python train.py --rope_fraction=1.0 --attn_scale=0.125 --init_std_o=0.0 --init_std_up=0.0283 --dataset="wikipedia_en"
Below are experts of layer 6 (counted from 0) of a mixture-of-experts language model. Rows are named router (the router's row for the expert), gate (a neuron's input weights, with its number), up (a neuron's input weights, with its number), down (a neuron's output weights, with its number) and show model dimensions 0-255. Each number is 200 + 40 x the weight over its row's rms, rounded and kept within 0 to 999.
After each expert's rows: a language model's description of what the expert responds to. This comes from a sample of Wikipedia text that the model never trained on.

# expert 7
router,209,216,179,218,157,172,204,295,133,196,151,165,248,159,213,214,180,226,227,246,238,248,171,227,222,227,206,200,193,184,170,223,234,178,199,162,249,182,204,281,297,168,150,220,207,252,185,233,199,203,249,218,189,233,231,212,198,172,159,226,262,239,217,255,177,181,221,135,262,159,255,228,202,193,130,265,253,167,287,260,219,248,259,223,189,287,211,144,175,216,194,216,151,193,210,171,237,241,123,131,199,201,284,210,156,283,207,188,215,218,235,187,227,233,234,217,126,234,242,229,259,203,149,173,216,217,220,152,247,239,115,249,207,239,238,152,213,176,320,204,226,148,129,208,161,195,172,198,223,248,170,222,179,240,290,109,206,251,196,209,207,221,224,180,171,155,160,228,172,188,240,226,211,178,191,157,216,184,179,221,170,252,200,233,202,214,158,251,186,150,189,268,275,188,158,256,227,155,182,219,152,156,158,125,201,156,153,249,228,129,157,169,207,140,251,293,160,207,243,192,208,182,228,191,249,192,127,184,113,152,233,186,203,213,270,185,200,224,191,187,162,127,199,250,175,194,274,221,215,217,226,188,130,189,218,227
gate3,208,212,220,282,268,133,132,180,270,181,172,179,203,219,289,170,150,151,196,255,154,183,218,201,205,259,269,119,182,203,150,286,133,179,161,241,228,166,167,263,203,207,164,289,283,238,202,206,180,253,233,240,183,237,245,208,217,159,287,225,162,153,206,193,283,205,182,212,158,277,159,168,177,150,166,192,206,160,220,260,140,217,159,207,212,192,181,82,218,208,269,198,251,207,225,219,151,144,148,202,162,228,231,192,228,180,142,149,187,179,202,250,196,234,238,285,270,260,212,221,202,205,212,143,176,186,235,258,225,202,203,303,170,280,220,196,248,145,227,252,198,211,159,279,226,249,163,216,235,155,242,247,114,216,169,223,181,210,236,205,207,136,152,201,192,204,216,148,157,199,193,202,261,213,119,199,246,195,213,286,188,209,204,255,213,232,223,162,237,151,260,186,164,202,201,182,257,212,218,204,183,144,193,271,181,175,138,97,200,146,191,193,147,225,219,193,233,217,158,177,235,237,181,170,219,222,197,165,180,214,201,206,169,181,228,230,202,227,208,220,133,228,189,179,206,180,168,219,194,189,180,211,224,129,265,232
up3,251,221,141,200,266,176,187,187,254,132,158,162,267,171,195,225,185,171,226,213,158,250,142,185,166,171,174,164,193,217,187,121,109,243,201,197,200,139,212,218,236,194,240,232,249,207,152,233,231,157,240,203,165,247,238,223,187,193,281,232,193,194,210,223,239,257,126,170,142,214,156,211,206,170,177,238,154,217,167,212,92,167,199,256,204,223,185,190,146,223,245,155,165,127,219,237,195,138,181,206,103,200,168,213,267,217,250,168,231,179,300,185,199,266,204,207,272,243,138,220,184,273,230,146,159,136,181,191,212,157,144,218,199,195,195,232,184,173,242,205,177,132,192,189,233,221,185,250,238,220,247,265,159,179,150,135,77,206,126,242,217,214,140,191,232,218,168,256,208,271,129,281,202,209,233,229,268,177,245,220,138,141,201,239,179,202,225,225,193,218,215,220,233,154,202,157,225,288,177,217,146,228,191,233,189,175,234,217,152,189,175,179,179,232,212,115,229,163,157,220,194,200,180,200,214,223,221,233,263,216,257,215,178,200,126,229,179,167,229,229,233,148,149,184,233,119,107,159,212,218,217,221,236,171,211,136
down3,262,181,206,260,259,211,203,210,240,178,184,170,193,203,246,180,209,252,253,252,178,225,191,281,171,296,228,163,145,180,213,224,177,234,150,171,215,137,186,210,236,117,146,214,189,192,183,189,259,258,290,157,217,165,241,229,221,169,140,185,193,235,234,198,258,202,163,184,273,130,165,235,234,246,242,197,218,198,157,102,161,193,110,243,150,206,174,165,184,114,205,255,213,240,224,217,203,208,232,170,232,208,204,215,182,193,159,219,227,144,217,160,197,273,202,247,131,178,199,184,205,185,126,166,184,235,258,145,190,207,185,231,136,180,232,253,126,187,245,225,170,197,206,141,240,136,238,167,270,182,187,192,185,175,246,225,190,130,102,191,160,199,155,187,256,201,248,181,201,272,181,269,199,201,187,269,131,175,218,180,237,196,208,146,238,155,156,197,208,177,204,123,194,180,183,223,320,205,187,162,271,275,203,173,106,181,116,179,204,182,174,268,192,245,264,222,179,229,138,239,213,188,197,185,259,159,252,207,216,276,178,257,252,197,215,218,230,186,229,213,225,174,143,185,195,198,197,228,184,247,241,262,214,146,178,219
What it handles: Table and infobox delimiters. Pipes, colons after infobox field names, and line breaks in tables and lists, as in "Time zone: UTC" or "| 7–11 |".

# expert 6
router,229,218,164,219,122,174,164,320,96,202,249,222,213,182,217,238,115,254,224,283,226,243,178,192,264,221,171,152,188,143,133,271,219,193,242,227,267,159,203,248,256,179,251,148,197,272,215,230,186,173,239,206,191,257,224,282,170,162,214,247,265,202,184,224,230,233,227,184,223,245,221,194,198,263,191,256,262,146,281,254,279,219,201,257,243,228,185,178,199,266,200,180,120,186,197,237,181,214,161,150,216,203,267,187,104,176,238,191,186,199,246,187,241,233,250,196,193,240,204,231,246,167,187,215,241,217,236,173,188,169,179,187,226,197,257,245,198,164,185,248,257,194,152,251,162,178,234,245,250,244,201,172,215,230,290,103,238,176,195,167,209,188,260,229,168,171,175,266,160,212,250,160,230,228,267,169,253,243,145,231,253,192,133,180,169,251,186,173,230,167,184,208,229,193,149,245,238,168,217,148,186,152,191,155,198,151,164,185,217,139,128,225,192,165,165,204,118,184,213,186,153,239,192,166,262,142,228,210,196,176,175,202,177,150,222,172,126,175,150,165,178,183,191,212,188,181,185,259,273,212,237,136,200,188,200,217
gate6,199,233,202,225,167,280,181,226,185,246,173,157,211,200,180,192,216,182,162,199,252,218,193,172,165,219,152,195,250,215,203,263,253,209,229,184,229,288,140,172,159,221,155,244,221,105,206,192,249,166,228,111,220,119,211,164,247,249,117,183,215,235,287,164,154,229,158,125,221,272,168,242,152,209,160,189,216,196,196,169,215,243,216,180,178,200,187,225,193,229,164,153,193,252,157,196,166,117,259,114,173,245,240,192,209,160,222,236,209,172,183,180,180,166,217,179,170,99,197,193,212,163,244,191,153,167,149,180,173,214,177,169,201,168,142,201,209,173,201,211,127,234,225,189,188,232,233,208,250,161,199,172,195,226,187,186,179,271,213,216,249,146,232,225,184,135,213,197,218,155,260,185,216,277,178,111,173,226,106,162,204,192,167,179,159,196,146,213,166,190,259,208,148,215,212,247,219,169,131,218,219,153,178,250,160,188,284,159,249,225,200,229,178,228,123,254,213,207,204,191,180,255,218,98,83,161,184,174,191,198,256,187,121,201,210,204,238,160,141,262,236,131,260,127,266,260,210,193,172,174,142,187,153,194,278,204
up6,190,244,200,225,184,224,185,168,157,205,141,196,219,164,274,192,158,241,164,191,211,221,168,225,113,260,150,181,258,125,271,155,263,261,215,223,174,219,224,217,168,325,279,224,228,200,237,236,269,225,282,233,215,175,198,201,148,201,195,118,209,199,198,118,186,200,258,231,256,202,266,197,222,154,157,208,182,211,173,177,173,194,190,188,177,222,231,267,187,244,239,216,144,161,216,232,207,199,281,181,157,255,222,273,242,201,224,238,224,204,197,178,201,179,234,228,125,227,146,162,187,171,210,196,150,135,119,260,137,261,244,219,151,96,181,214,239,174,234,188,216,186,223,214,159,133,257,132,218,77,236,182,202,226,267,167,260,174,228,192,178,123,192,240,202,154,219,155,271,186,193,232,261,165,186,171,238,160,167,146,166,208,164,140,209,249,167,213,214,172,231,125,218,212,171,225,233,190,189,172,270,270,226,186,256,164,120,241,194,159,151,197,184,173,163,238,182,264,206,176,159,207,175,163,228,242,233,182,139,176,141,172,170,225,247,253,197,220,173,172,191,199,112,195,218,173,195,223,232,161,208,236,194,183,202,197
down6,234,218,250,156,182,191,284,201,248,189,217,227,226,186,218,159,195,246,148,219,201,159,200,266,240,184,187,232,216,206,217,173,154,205,250,238,275,237,198,278,176,245,108,206,164,227,151,152,136,171,273,176,228,175,144,202,226,194,157,191,144,154,182,163,193,226,188,206,112,229,223,152,105,197,200,194,178,164,225,156,217,180,240,255,181,207,217,177,264,225,222,153,223,156,212,253,155,157,234,143,196,230,199,156,204,217,214,206,190,204,176,233,186,248,242,226,228,163,142,198,185,171,169,261,187,185,177,205,208,253,203,192,238,184,241,248,237,167,155,241,147,185,93,282,190,183,171,170,198,196,200,241,296,144,239,180,240,195,223,147,225,246,229,236,223,174,214,254,217,196,234,229,169,189,231,225,185,149,204,279,110,182,198,204,191,192,269,223,249,336,228,161,217,227,188,302,220,155,167,244,215,214,222,226,180,252,241,194,211,153,197,145,308,184,167,189,120,181,226,219,142,149,211,216,273,205,186,275,138,204,253,211,255,192,236,206,211,210,138,160,157,256,162,128,250,255,210,219,196,154,217,188,130,141,195,132
What it handles: Infobox field endings. Word endings before a colon in infobox fields, such as Or-der, Di-ed, Prec-eded by, Govern-ing body, plus table cells.

# expert 4
router,177,184,170,187,194,173,224,285,98,165,200,207,194,170,144,184,187,222,188,208,226,230,145,167,232,177,211,197,235,207,167,228,221,124,203,217,249,284,193,249,223,133,203,160,192,232,236,248,201,165,243,233,252,166,233,216,224,228,258,146,253,200,208,255,235,239,209,149,141,238,150,130,233,239,157,272,253,242,255,210,213,203,245,234,166,257,201,171,171,180,205,237,183,86,190,215,208,218,163,131,137,182,259,219,214,214,155,168,225,267,258,185,220,255,211,243,153,246,305,170,203,243,175,208,143,218,187,177,170,273,156,258,243,223,162,179,182,267,280,246,209,181,157,204,118,267,256,168,212,237,167,204,211,272,262,203,183,199,220,214,194,165,214,225,194,138,171,215,173,211,248,206,177,128,263,204,205,216,109,162,172,220,198,257,243,170,159,226,195,204,185,235,215,177,124,182,205,123,157,230,176,186,242,178,286,176,190,259,217,187,185,192,162,149,266,208,135,242,275,207,109,204,259,168,170,233,197,175,227,178,299,223,160,228,208,140,188,193,144,210,247,196,235,211,146,269,194,253,196,178,201,182,175,221,203,195
gate0,180,195,107,238,202,177,249,220,215,143,208,226,228,121,175,216,163,192,185,196,189,158,191,198,200,118,282,211,220,152,147,191,190,240,245,234,268,213,238,203,148,192,244,217,220,199,223,236,121,178,189,168,182,203,131,192,240,217,233,189,270,279,204,249,211,153,251,216,93,180,268,228,238,218,185,289,196,202,163,207,225,205,183,202,145,219,160,212,146,199,212,271,186,183,221,196,142,224,228,278,252,148,319,220,204,237,133,237,237,218,271,177,190,180,186,221,222,138,147,196,123,278,212,206,264,160,157,186,255,203,245,194,218,246,211,174,224,207,317,312,162,181,124,224,248,188,231,223,135,250,225,204,228,196,187,232,176,152,165,213,258,234,223,252,182,233,218,172,248,238,121,154,235,154,181,141,276,219,176,224,209,223,120,217,183,203,176,179,194,256,236,149,155,260,177,185,263,181,214,198,166,170,191,216,181,181,249,119,171,186,202,173,178,172,152,260,220,254,167,186,204,177,229,238,142,241,168,178,170,159,195,155,167,188,234,167,190,182,220,260,236,167,201,174,192,166,246,209,143,199,132,156,226,211,162,209
up0,195,154,234,135,105,167,170,186,227,217,234,217,209,134,202,183,221,193,237,248,174,211,208,266,188,310,147,241,206,204,154,216,216,215,238,188,182,183,173,281,230,291,169,223,222,138,205,126,223,106,149,191,208,205,189,237,192,233,186,219,156,203,161,187,231,243,133,218,213,232,176,191,131,216,212,111,214,167,200,271,154,219,171,144,226,175,211,151,254,145,212,240,99,239,234,193,172,195,238,176,173,223,168,163,163,153,169,209,222,192,225,156,156,198,159,179,183,179,167,159,160,252,214,169,176,227,219,308,218,148,248,244,305,279,180,228,254,218,188,255,91,188,201,203,181,221,130,229,215,235,240,166,238,298,188,232,196,194,222,219,209,217,242,169,177,201,147,169,180,188,166,71,218,148,236,147,126,250,208,223,244,214,264,254,171,191,287,213,150,193,133,213,181,194,161,262,155,209,223,167,182,231,206,194,195,190,214,194,228,195,164,191,190,268,203,189,147,242,166,187,113,163,154,131,168,210,191,192,232,178,205,194,204,223,237,171,204,219,248,255,157,290,184,228,183,208,251,170,202,216,172,183,149,217,180,210
down0,143,186,210,203,195,211,192,167,177,171,164,203,189,192,148,173,205,288,111,183,173,257,227,193,189,193,195,199,226,221,204,103,203,256,206,211,131,236,206,129,238,190,103,165,220,249,281,206,146,235,186,225,239,163,242,157,198,222,206,203,111,210,247,177,157,145,199,243,222,108,178,182,214,179,263,211,208,179,154,198,216,193,118,251,228,205,233,269,196,238,206,131,191,211,205,244,201,210,131,181,206,151,219,242,169,189,164,221,227,217,201,145,219,179,191,219,251,224,221,193,144,173,190,237,157,220,108,182,178,229,230,173,283,209,285,255,194,209,205,192,194,150,150,233,228,187,191,203,140,177,161,231,129,236,180,282,163,249,182,81,177,118,253,218,199,146,182,236,247,274,280,198,134,213,200,275,155,188,265,167,166,97,180,194,164,271,191,163,133,104,193,248,164,193,196,109,192,262,206,164,209,246,140,165,193,195,213,179,185,144,239,189,210,272,233,197,278,210,270,168,175,155,261,175,190,169,216,177,220,185,204,245,192,205,217,168,243,167,207,215,193,185,140,215,221,212,186,262,228,199,202,242,200,200,208,197
What it handles: Auxiliary and copular verbs. Forms of be, have and modals after a subject or "It", as in "It was the fourth round", "there were", "has been".

# expert 27
router,255,164,204,216,229,172,254,274,192,164,180,167,183,164,201,204,179,258,210,226,261,283,186,228,284,189,209,191,232,186,166,206,199,116,182,214,233,236,203,264,239,95,207,161,202,208,193,230,159,126,261,245,207,208,268,204,223,282,204,165,284,245,219,236,214,220,198,166,208,244,211,118,218,222,160,261,233,173,230,243,202,231,225,219,211,268,181,181,195,197,281,218,135,203,230,191,244,178,204,152,171,227,252,188,211,246,184,231,188,204,238,116,260,211,227,234,179,256,227,208,237,221,198,197,206,271,192,182,161,196,183,176,184,199,182,235,212,167,250,219,255,169,130,251,181,262,281,195,209,193,122,215,188,236,239,197,195,210,158,163,159,207,253,239,217,187,178,244,209,90,215,182,190,169,280,185,241,185,162,148,163,215,147,276,271,118,192,241,231,118,181,210,227,220,167,205,160,164,194,201,159,191,195,177,303,222,224,239,199,189,228,217,134,147,255,235,118,258,172,160,174,195,244,174,179,198,189,195,251,183,243,248,120,211,201,165,237,209,106,157,228,199,285,244,141,205,193,235,225,204,186,173,84,209,167,166
gate3,203,162,268,308,208,140,154,218,216,226,213,153,180,205,167,122,202,192,196,183,165,216,191,217,190,198,240,284,219,218,149,245,186,144,117,184,205,197,220,279,180,242,160,301,276,175,179,158,183,211,205,235,175,248,218,197,173,128,233,156,123,159,227,232,234,157,191,241,129,246,186,166,174,184,136,191,181,197,242,247,213,211,225,287,224,175,257,104,166,169,260,212,180,222,200,126,199,223,201,208,187,223,188,191,185,191,149,202,248,228,161,264,224,177,207,182,163,231,236,262,186,269,122,187,150,199,172,206,217,183,151,222,197,215,269,217,198,139,241,233,191,205,159,169,238,198,253,190,254,205,206,141,151,207,190,236,137,192,234,170,222,103,183,275,133,175,205,163,168,193,132,215,236,196,166,200,213,206,223,208,212,167,201,232,220,144,248,162,185,168,237,141,214,197,170,212,213,185,218,263,233,172,258,246,168,138,217,190,216,232,180,166,127,208,159,198,206,121,160,194,264,197,259,279,218,142,222,175,121,186,194,186,217,151,248,200,129,315,116,166,165,250,187,170,209,138,234,198,215,172,160,215,255,237,270,224
up3,225,214,191,199,203,221,115,216,190,179,162,201,268,176,180,134,169,166,164,183,136,241,170,121,158,190,174,246,256,203,204,107,168,219,181,201,194,182,190,189,176,140,241,210,262,221,152,210,231,193,225,199,147,250,280,252,245,172,220,228,189,163,152,217,290,190,164,182,254,133,234,243,245,197,159,214,185,228,158,140,148,198,198,199,100,194,184,234,179,216,254,127,203,126,211,179,202,159,196,217,105,144,209,208,267,243,174,197,231,191,247,217,214,211,174,161,255,200,137,194,229,248,121,201,207,157,213,115,188,121,146,251,243,205,240,236,152,178,223,212,217,174,171,105,247,264,202,167,297,255,273,205,131,169,144,191,191,232,156,221,237,251,137,204,202,183,193,236,197,225,172,250,207,197,181,216,189,232,180,243,195,172,210,120,167,184,224,234,266,172,151,206,190,176,222,174,222,232,150,211,181,193,175,209,127,186,247,212,145,192,183,150,170,213,180,82,182,208,167,197,202,198,177,221,212,203,149,170,265,196,168,209,147,163,204,246,168,212,235,194,139,206,256,205,236,106,94,215,194,271,191,207,133,196,177,138
down3,205,173,247,276,203,216,186,248,284,216,240,212,226,190,218,216,212,309,188,208,167,220,166,256,114,292,186,152,217,171,202,203,206,245,271,209,162,208,217,155,245,153,179,214,211,153,250,190,215,265,201,195,201,184,204,127,187,91,148,196,94,204,201,141,249,227,180,168,287,157,190,236,247,205,218,165,280,228,166,144,206,180,127,267,207,259,213,178,175,181,179,314,211,232,160,193,179,201,168,180,179,197,188,195,215,215,174,212,190,188,187,163,229,192,204,287,167,199,238,250,210,204,243,108,197,212,173,183,186,146,164,226,154,166,258,240,177,173,220,202,189,221,265,204,160,178,228,208,206,114,229,155,166,200,233,177,147,161,190,148,170,207,212,184,253,230,212,204,212,200,192,213,219,157,218,241,161,195,245,148,178,157,248,102,286,145,207,187,192,135,225,169,185,221,232,264,280,181,149,236,267,299,206,219,253,187,105,183,191,218,214,175,234,196,291,247,193,200,191,213,258,181,239,195,192,137,174,253,227,192,139,224,264,187,200,257,245,194,192,189,201,229,166,225,202,127,185,194,129,237,264,222,188,257,183,209
What it handles: Temporal, role prepositions. Prepositions starting adverbial phrases of time, purpose or role, often sentence-initial, such as during, for, against, in, after, On.

# expert 9
router,199,198,107,211,185,131,232,261,172,212,187,229,221,151,201,169,152,216,214,246,236,252,166,193,279,162,147,213,215,209,116,221,210,156,199,267,243,176,200,232,244,141,211,224,151,234,187,198,165,203,179,234,177,190,274,239,178,276,177,190,305,189,212,214,188,232,235,179,223,232,257,209,181,227,172,261,227,166,319,255,204,213,298,184,236,201,194,125,198,234,203,189,179,157,216,214,219,251,121,158,178,201,188,168,174,240,195,233,192,232,219,166,185,213,220,199,180,249,203,236,234,216,148,182,159,215,208,199,263,191,140,190,209,245,227,234,166,217,229,278,186,160,183,168,142,225,152,239,244,221,94,249,192,232,234,146,254,203,162,227,138,227,266,188,133,200,206,212,212,187,248,206,214,212,235,156,203,191,161,220,190,238,112,172,186,201,198,266,213,160,193,166,245,149,122,198,218,88,232,201,122,194,152,137,181,194,180,228,228,163,188,139,152,117,297,225,174,217,205,179,148,180,194,120,236,157,180,167,183,158,250,173,174,260,244,192,177,181,157,136,121,138,238,223,168,188,216,191,295,263,188,170,176,222,221,232
gate2,196,213,184,207,219,137,230,210,274,253,138,258,177,253,224,169,108,184,162,242,172,249,163,206,220,49,155,198,259,263,203,197,203,210,237,234,252,142,225,186,209,178,151,223,223,178,208,156,217,166,176,233,266,226,234,267,180,146,203,160,178,170,181,153,207,188,195,173,220,194,142,176,250,205,197,182,236,284,237,207,245,167,243,201,207,109,193,210,196,167,253,206,257,286,217,213,248,174,111,242,185,237,191,183,209,202,215,208,217,257,171,218,202,188,240,165,163,201,240,189,146,145,273,175,214,166,155,192,183,176,162,172,129,217,179,123,179,136,259,173,277,218,249,177,183,249,165,203,210,171,186,193,187,180,222,220,248,199,191,187,154,161,151,191,165,152,172,218,152,255,215,198,228,173,202,165,105,101,222,257,171,211,210,169,226,160,175,203,149,169,232,197,244,238,212,194,267,189,117,265,214,173,197,175,203,152,201,93,225,258,216,201,242,220,224,209,198,250,224,154,215,169,194,155,196,243,152,206,223,203,235,230,138,145,236,194,184,171,160,184,272,286,150,140,159,215,247,167,201,220,135,131,311,214,219,225
up2,127,168,277,222,152,237,129,220,183,210,197,169,213,236,153,232,165,218,213,167,242,199,220,219,221,274,193,159,147,207,200,168,293,158,150,193,201,277,171,221,247,241,295,119,187,230,240,248,147,218,164,257,127,148,173,202,259,178,149,212,160,214,236,192,206,217,194,217,165,177,154,238,184,232,144,169,223,186,232,203,228,181,187,209,245,215,169,212,211,249,194,265,127,181,141,210,176,220,176,161,191,241,185,222,150,143,151,249,176,180,199,241,149,227,224,151,158,225,225,203,133,207,182,222,178,198,203,170,267,160,205,214,205,222,271,206,208,259,226,197,255,202,207,169,225,222,179,160,174,155,202,235,176,240,188,133,256,240,142,238,205,209,163,275,196,237,199,244,156,170,176,108,217,191,187,189,217,259,272,170,241,188,183,230,202,234,239,207,234,253,166,207,195,140,256,305,159,235,220,90,166,158,243,145,286,163,153,142,198,125,254,162,153,192,189,197,263,179,123,212,178,186,301,216,305,203,199,171,240,131,216,153,241,196,241,194,214,220,207,204,231,212,207,238,256,162,195,185,159,176,258,141,138,148,192,171
down2,242,221,132,214,211,223,254,175,194,156,200,214,206,258,100,172,212,173,137,200,138,199,199,219,190,190,187,215,232,225,184,280,182,228,204,199,207,187,215,164,176,238,202,120,217,169,230,218,247,222,143,205,214,254,216,243,142,142,191,231,256,176,241,212,133,187,262,180,231,248,153,197,185,192,177,192,178,157,255,222,116,168,193,139,196,172,181,227,238,252,192,173,250,192,230,206,297,176,232,212,222,226,206,139,166,199,189,192,282,184,213,189,105,224,211,179,181,246,236,181,217,170,242,124,155,150,249,214,193,245,148,162,209,150,187,135,197,168,258,243,294,177,205,189,143,236,212,135,165,214,188,141,235,192,149,204,258,192,221,248,154,214,242,259,133,221,153,167,145,222,226,218,162,204,153,211,154,152,231,182,223,186,215,242,285,124,196,187,180,199,165,238,202,161,172,243,230,217,231,209,220,110,226,156,152,186,221,171,193,209,174,195,207,171,207,242,236,194,127,168,178,160,170,84,180,146,229,281,181,179,132,203,195,165,178,252,160,194,141,220,186,200,154,190,105,241,203,189,287,210,55,183,205,140,215,268
What it handles: Brackets and punctuation. Opening parentheses, brackets, quotes, commas and periods, especially "(" glued to a word, as in Writer(s), Postcode(s), SMILES formulas.

# expert 31
router,220,167,145,206,182,139,206,202,193,185,167,167,158,140,247,196,145,248,183,229,226,225,160,209,221,190,230,214,196,198,106,232,252,148,149,214,250,225,184,259,266,161,246,212,165,211,230,195,190,149,255,277,210,251,237,186,225,205,206,174,298,211,216,256,224,178,262,174,205,237,202,160,199,212,142,259,186,208,259,262,223,288,266,241,172,242,169,180,202,173,289,200,95,162,188,175,234,230,167,172,214,231,261,185,193,201,177,197,177,260,214,124,173,266,238,257,183,204,242,234,272,202,158,266,179,193,167,179,268,194,157,231,175,212,190,226,180,171,246,210,201,168,128,167,96,208,201,233,166,175,172,248,145,206,251,131,261,212,215,201,202,235,283,177,158,173,191,203,177,143,212,253,196,118,228,168,245,224,182,181,200,267,193,191,166,231,165,234,176,143,222,217,173,190,110,187,181,158,177,229,144,226,144,194,253,230,161,266,191,157,225,251,139,135,218,216,155,196,218,148,171,203,250,195,194,165,128,139,180,140,235,237,118,244,263,197,203,175,157,191,134,133,209,199,142,133,223,225,259,226,188,179,152,206,163,219
gate0,175,216,182,198,257,173,223,218,241,144,212,184,250,86,222,252,226,164,215,196,237,184,170,123,205,136,273,197,227,113,158,194,214,236,216,161,198,164,194,186,186,180,198,189,160,168,202,220,160,264,88,150,208,194,167,163,258,237,228,249,214,243,171,195,271,192,232,222,134,201,227,228,195,225,236,291,245,225,140,215,216,249,174,193,187,201,224,192,127,226,223,162,198,191,232,179,177,192,240,241,246,182,246,222,177,163,167,268,272,155,274,218,219,216,251,189,258,160,137,146,157,215,278,130,246,246,154,185,228,280,213,199,211,198,185,196,252,164,302,249,134,189,109,209,197,245,233,204,143,239,234,226,201,210,222,240,149,216,196,197,194,270,226,244,179,199,324,181,234,212,200,204,216,138,209,147,210,208,186,236,207,206,143,233,214,187,195,185,184,188,247,148,191,163,176,209,218,196,198,232,215,141,223,203,197,238,258,123,208,250,309,197,204,107,143,243,219,300,196,180,229,180,244,139,147,199,214,179,205,168,191,178,169,228,253,153,158,203,241,228,255,156,186,164,234,183,220,258,117,208,227,170,247,180,197,189
up0,213,239,213,137,157,154,188,177,218,224,283,252,199,172,221,181,193,198,239,217,168,209,226,229,199,239,109,265,233,245,142,207,187,244,157,192,207,188,167,274,141,241,192,145,179,186,147,179,264,232,196,251,168,241,267,215,200,305,144,251,163,167,159,165,211,230,184,199,175,204,135,208,170,200,220,168,230,170,220,249,248,190,147,192,272,177,265,232,247,194,192,208,77,226,215,189,161,197,199,175,207,226,208,202,164,204,189,187,255,172,208,177,148,170,169,196,174,193,189,169,240,253,132,183,185,205,221,307,201,197,236,174,231,256,271,195,265,173,225,234,150,184,200,166,223,179,129,153,156,156,191,100,236,326,171,178,213,230,150,221,250,192,232,146,188,204,145,183,111,210,175,165,228,158,259,155,147,280,204,235,242,217,259,222,283,253,291,155,170,165,146,185,131,191,194,268,141,186,186,255,175,183,218,193,195,242,237,177,188,173,214,212,241,254,253,195,208,199,204,195,151,162,172,168,199,216,257,188,234,208,179,230,242,221,216,198,253,233,212,280,136,232,195,238,184,174,300,192,150,181,166,171,150,211,174,183
down0,160,263,195,208,171,170,279,189,194,161,175,155,177,92,245,124,147,270,160,257,174,225,241,177,115,171,204,158,224,205,194,180,277,199,137,167,130,227,189,145,196,207,120,205,216,213,280,137,140,249,192,200,209,172,245,191,256,195,258,261,156,303,201,154,150,172,219,194,208,156,187,177,190,189,212,216,174,205,154,220,209,287,218,241,213,219,177,233,217,196,256,173,142,205,263,214,151,210,156,156,231,129,198,268,224,149,178,256,308,207,144,180,245,179,233,246,247,136,211,183,220,197,172,141,177,201,214,188,203,241,216,218,308,215,210,252,173,189,203,189,147,115,193,186,225,193,264,181,223,169,202,169,170,176,176,189,199,260,218,185,225,109,224,192,192,217,231,208,215,263,219,154,189,225,229,247,220,197,264,289,208,176,165,199,222,255,226,173,160,157,185,222,182,209,167,193,202,233,169,183,166,169,142,206,237,207,162,123,253,176,238,160,246,268,195,195,229,315,226,193,139,228,225,150,187,210,219,251,203,164,264,199,99,264,245,228,179,169,190,209,235,166,114,232,213,204,198,181,203,157,218,221,231,201,202,186
What it handles: Structural punctuation and headings. Semicolons, parentheses, colons and == heading marks in infoboxes, section titles and lists, such as "Founded: 1861; 165 years ago".

# expert 24
router,211,193,195,212,197,144,229,266,178,218,157,164,213,178,223,226,178,227,128,196,267,272,258,225,231,200,202,189,230,194,212,259,230,190,244,177,230,229,166,269,207,121,197,168,106,201,189,209,195,110,219,234,205,201,224,183,238,230,183,202,279,267,234,226,206,234,244,196,205,190,180,177,193,205,190,222,245,173,240,203,231,243,224,243,185,248,152,181,214,204,181,169,187,202,230,143,214,231,169,134,164,201,248,233,168,205,109,251,237,231,227,202,243,278,214,240,188,233,255,236,251,190,196,265,219,222,226,135,210,163,142,264,190,206,194,255,181,157,210,200,248,132,181,224,121,281,247,233,194,173,139,172,128,236,254,143,236,227,184,175,156,206,234,179,168,138,165,214,183,144,198,212,215,123,273,196,193,249,169,168,181,201,164,213,233,187,162,226,202,87,206,171,201,191,146,141,187,138,241,220,143,195,184,146,247,201,208,248,168,170,164,193,71,127,247,210,132,223,218,161,208,244,259,145,171,152,210,179,204,146,207,185,183,262,249,156,179,215,78,178,168,217,191,266,178,252,225,168,273,218,225,227,93,178,176,189
gate0,164,246,165,214,222,182,208,230,254,106,205,229,237,174,192,276,239,179,189,241,247,156,151,203,258,141,326,203,250,208,93,226,203,267,206,110,217,233,253,189,186,194,207,185,188,196,227,238,169,264,128,173,217,231,230,166,259,242,239,158,206,275,181,248,204,122,165,229,114,248,329,230,163,155,269,263,187,234,197,207,242,211,175,244,167,230,195,147,146,149,205,195,211,150,204,140,208,163,211,229,251,229,279,196,174,168,199,161,213,171,247,197,160,162,236,184,237,261,179,155,205,206,243,225,256,234,161,169,269,245,186,208,192,223,183,187,208,210,284,189,192,174,173,179,257,246,198,150,230,213,247,186,171,199,184,160,205,192,195,209,218,229,182,252,183,177,296,193,169,202,160,241,197,190,195,148,197,208,175,241,169,205,130,193,202,220,181,203,123,222,255,158,231,171,200,209,241,177,231,226,258,213,210,197,218,212,181,80,200,177,216,170,193,151,172,241,197,203,149,234,198,109,267,207,223,236,204,162,127,197,207,146,167,228,248,193,147,189,276,240,249,162,154,207,180,185,222,230,104,227,207,124,237,178,172,222
up0,189,250,188,201,166,192,225,201,228,188,256,200,220,181,258,211,183,223,269,142,194,203,215,251,191,251,192,217,198,209,164,202,275,169,161,231,199,250,235,195,181,252,154,171,200,197,229,156,207,178,246,190,234,228,283,182,221,228,168,127,180,193,151,179,209,218,162,213,197,240,113,255,189,190,203,148,223,202,226,207,213,200,126,157,185,144,222,168,250,236,227,208,114,238,247,233,145,185,195,181,257,229,202,216,179,171,194,205,289,191,211,161,153,205,170,155,188,164,130,191,177,283,117,221,163,254,234,345,185,225,209,219,197,190,174,169,261,234,197,199,108,206,195,201,232,161,85,172,208,176,221,144,119,284,231,217,191,179,130,181,218,206,248,169,135,215,152,177,117,207,127,163,200,170,245,124,143,263,200,199,114,152,305,247,227,214,199,182,160,205,152,203,202,181,239,254,191,200,220,198,195,239,252,227,183,145,211,203,196,126,239,211,221,285,236,158,269,224,233,194,107,180,139,186,196,205,181,154,254,156,182,173,204,208,290,213,194,197,190,227,203,220,212,208,229,205,284,140,186,245,203,165,170,250,234,238
down0,172,204,144,252,179,195,229,217,199,232,201,160,164,205,197,187,184,245,165,222,228,220,243,194,186,165,229,233,193,214,184,120,221,104,189,186,150,150,213,147,210,229,148,217,179,253,233,134,172,245,210,188,215,218,243,155,230,199,209,211,137,284,218,164,193,194,203,182,225,157,170,238,232,171,145,211,196,150,172,205,134,180,164,254,241,140,180,218,239,260,241,208,177,134,163,193,190,230,185,176,220,181,150,276,205,182,163,222,287,215,163,179,224,199,124,227,210,166,237,173,186,186,192,160,142,176,166,170,186,306,195,194,326,209,221,233,188,165,117,162,252,184,251,247,223,173,201,176,258,201,146,200,120,211,219,220,205,246,130,154,212,147,188,184,241,204,219,227,252,172,309,83,182,265,231,189,176,176,299,276,160,167,216,235,205,285,238,217,186,149,170,224,210,191,161,129,238,254,208,131,215,220,218,172,251,123,161,128,227,161,153,166,191,267,207,210,274,208,299,199,131,200,221,157,194,196,219,253,231,215,190,274,195,225,251,165,239,233,193,202,246,233,124,175,214,209,229,201,201,180,189,176,177,154,194,242
What it handles: Spatial prepositions, conjunctions. Prepositions and conjunctions linking noun phrases, often spatial, such as of, from, between, into, along, and, with.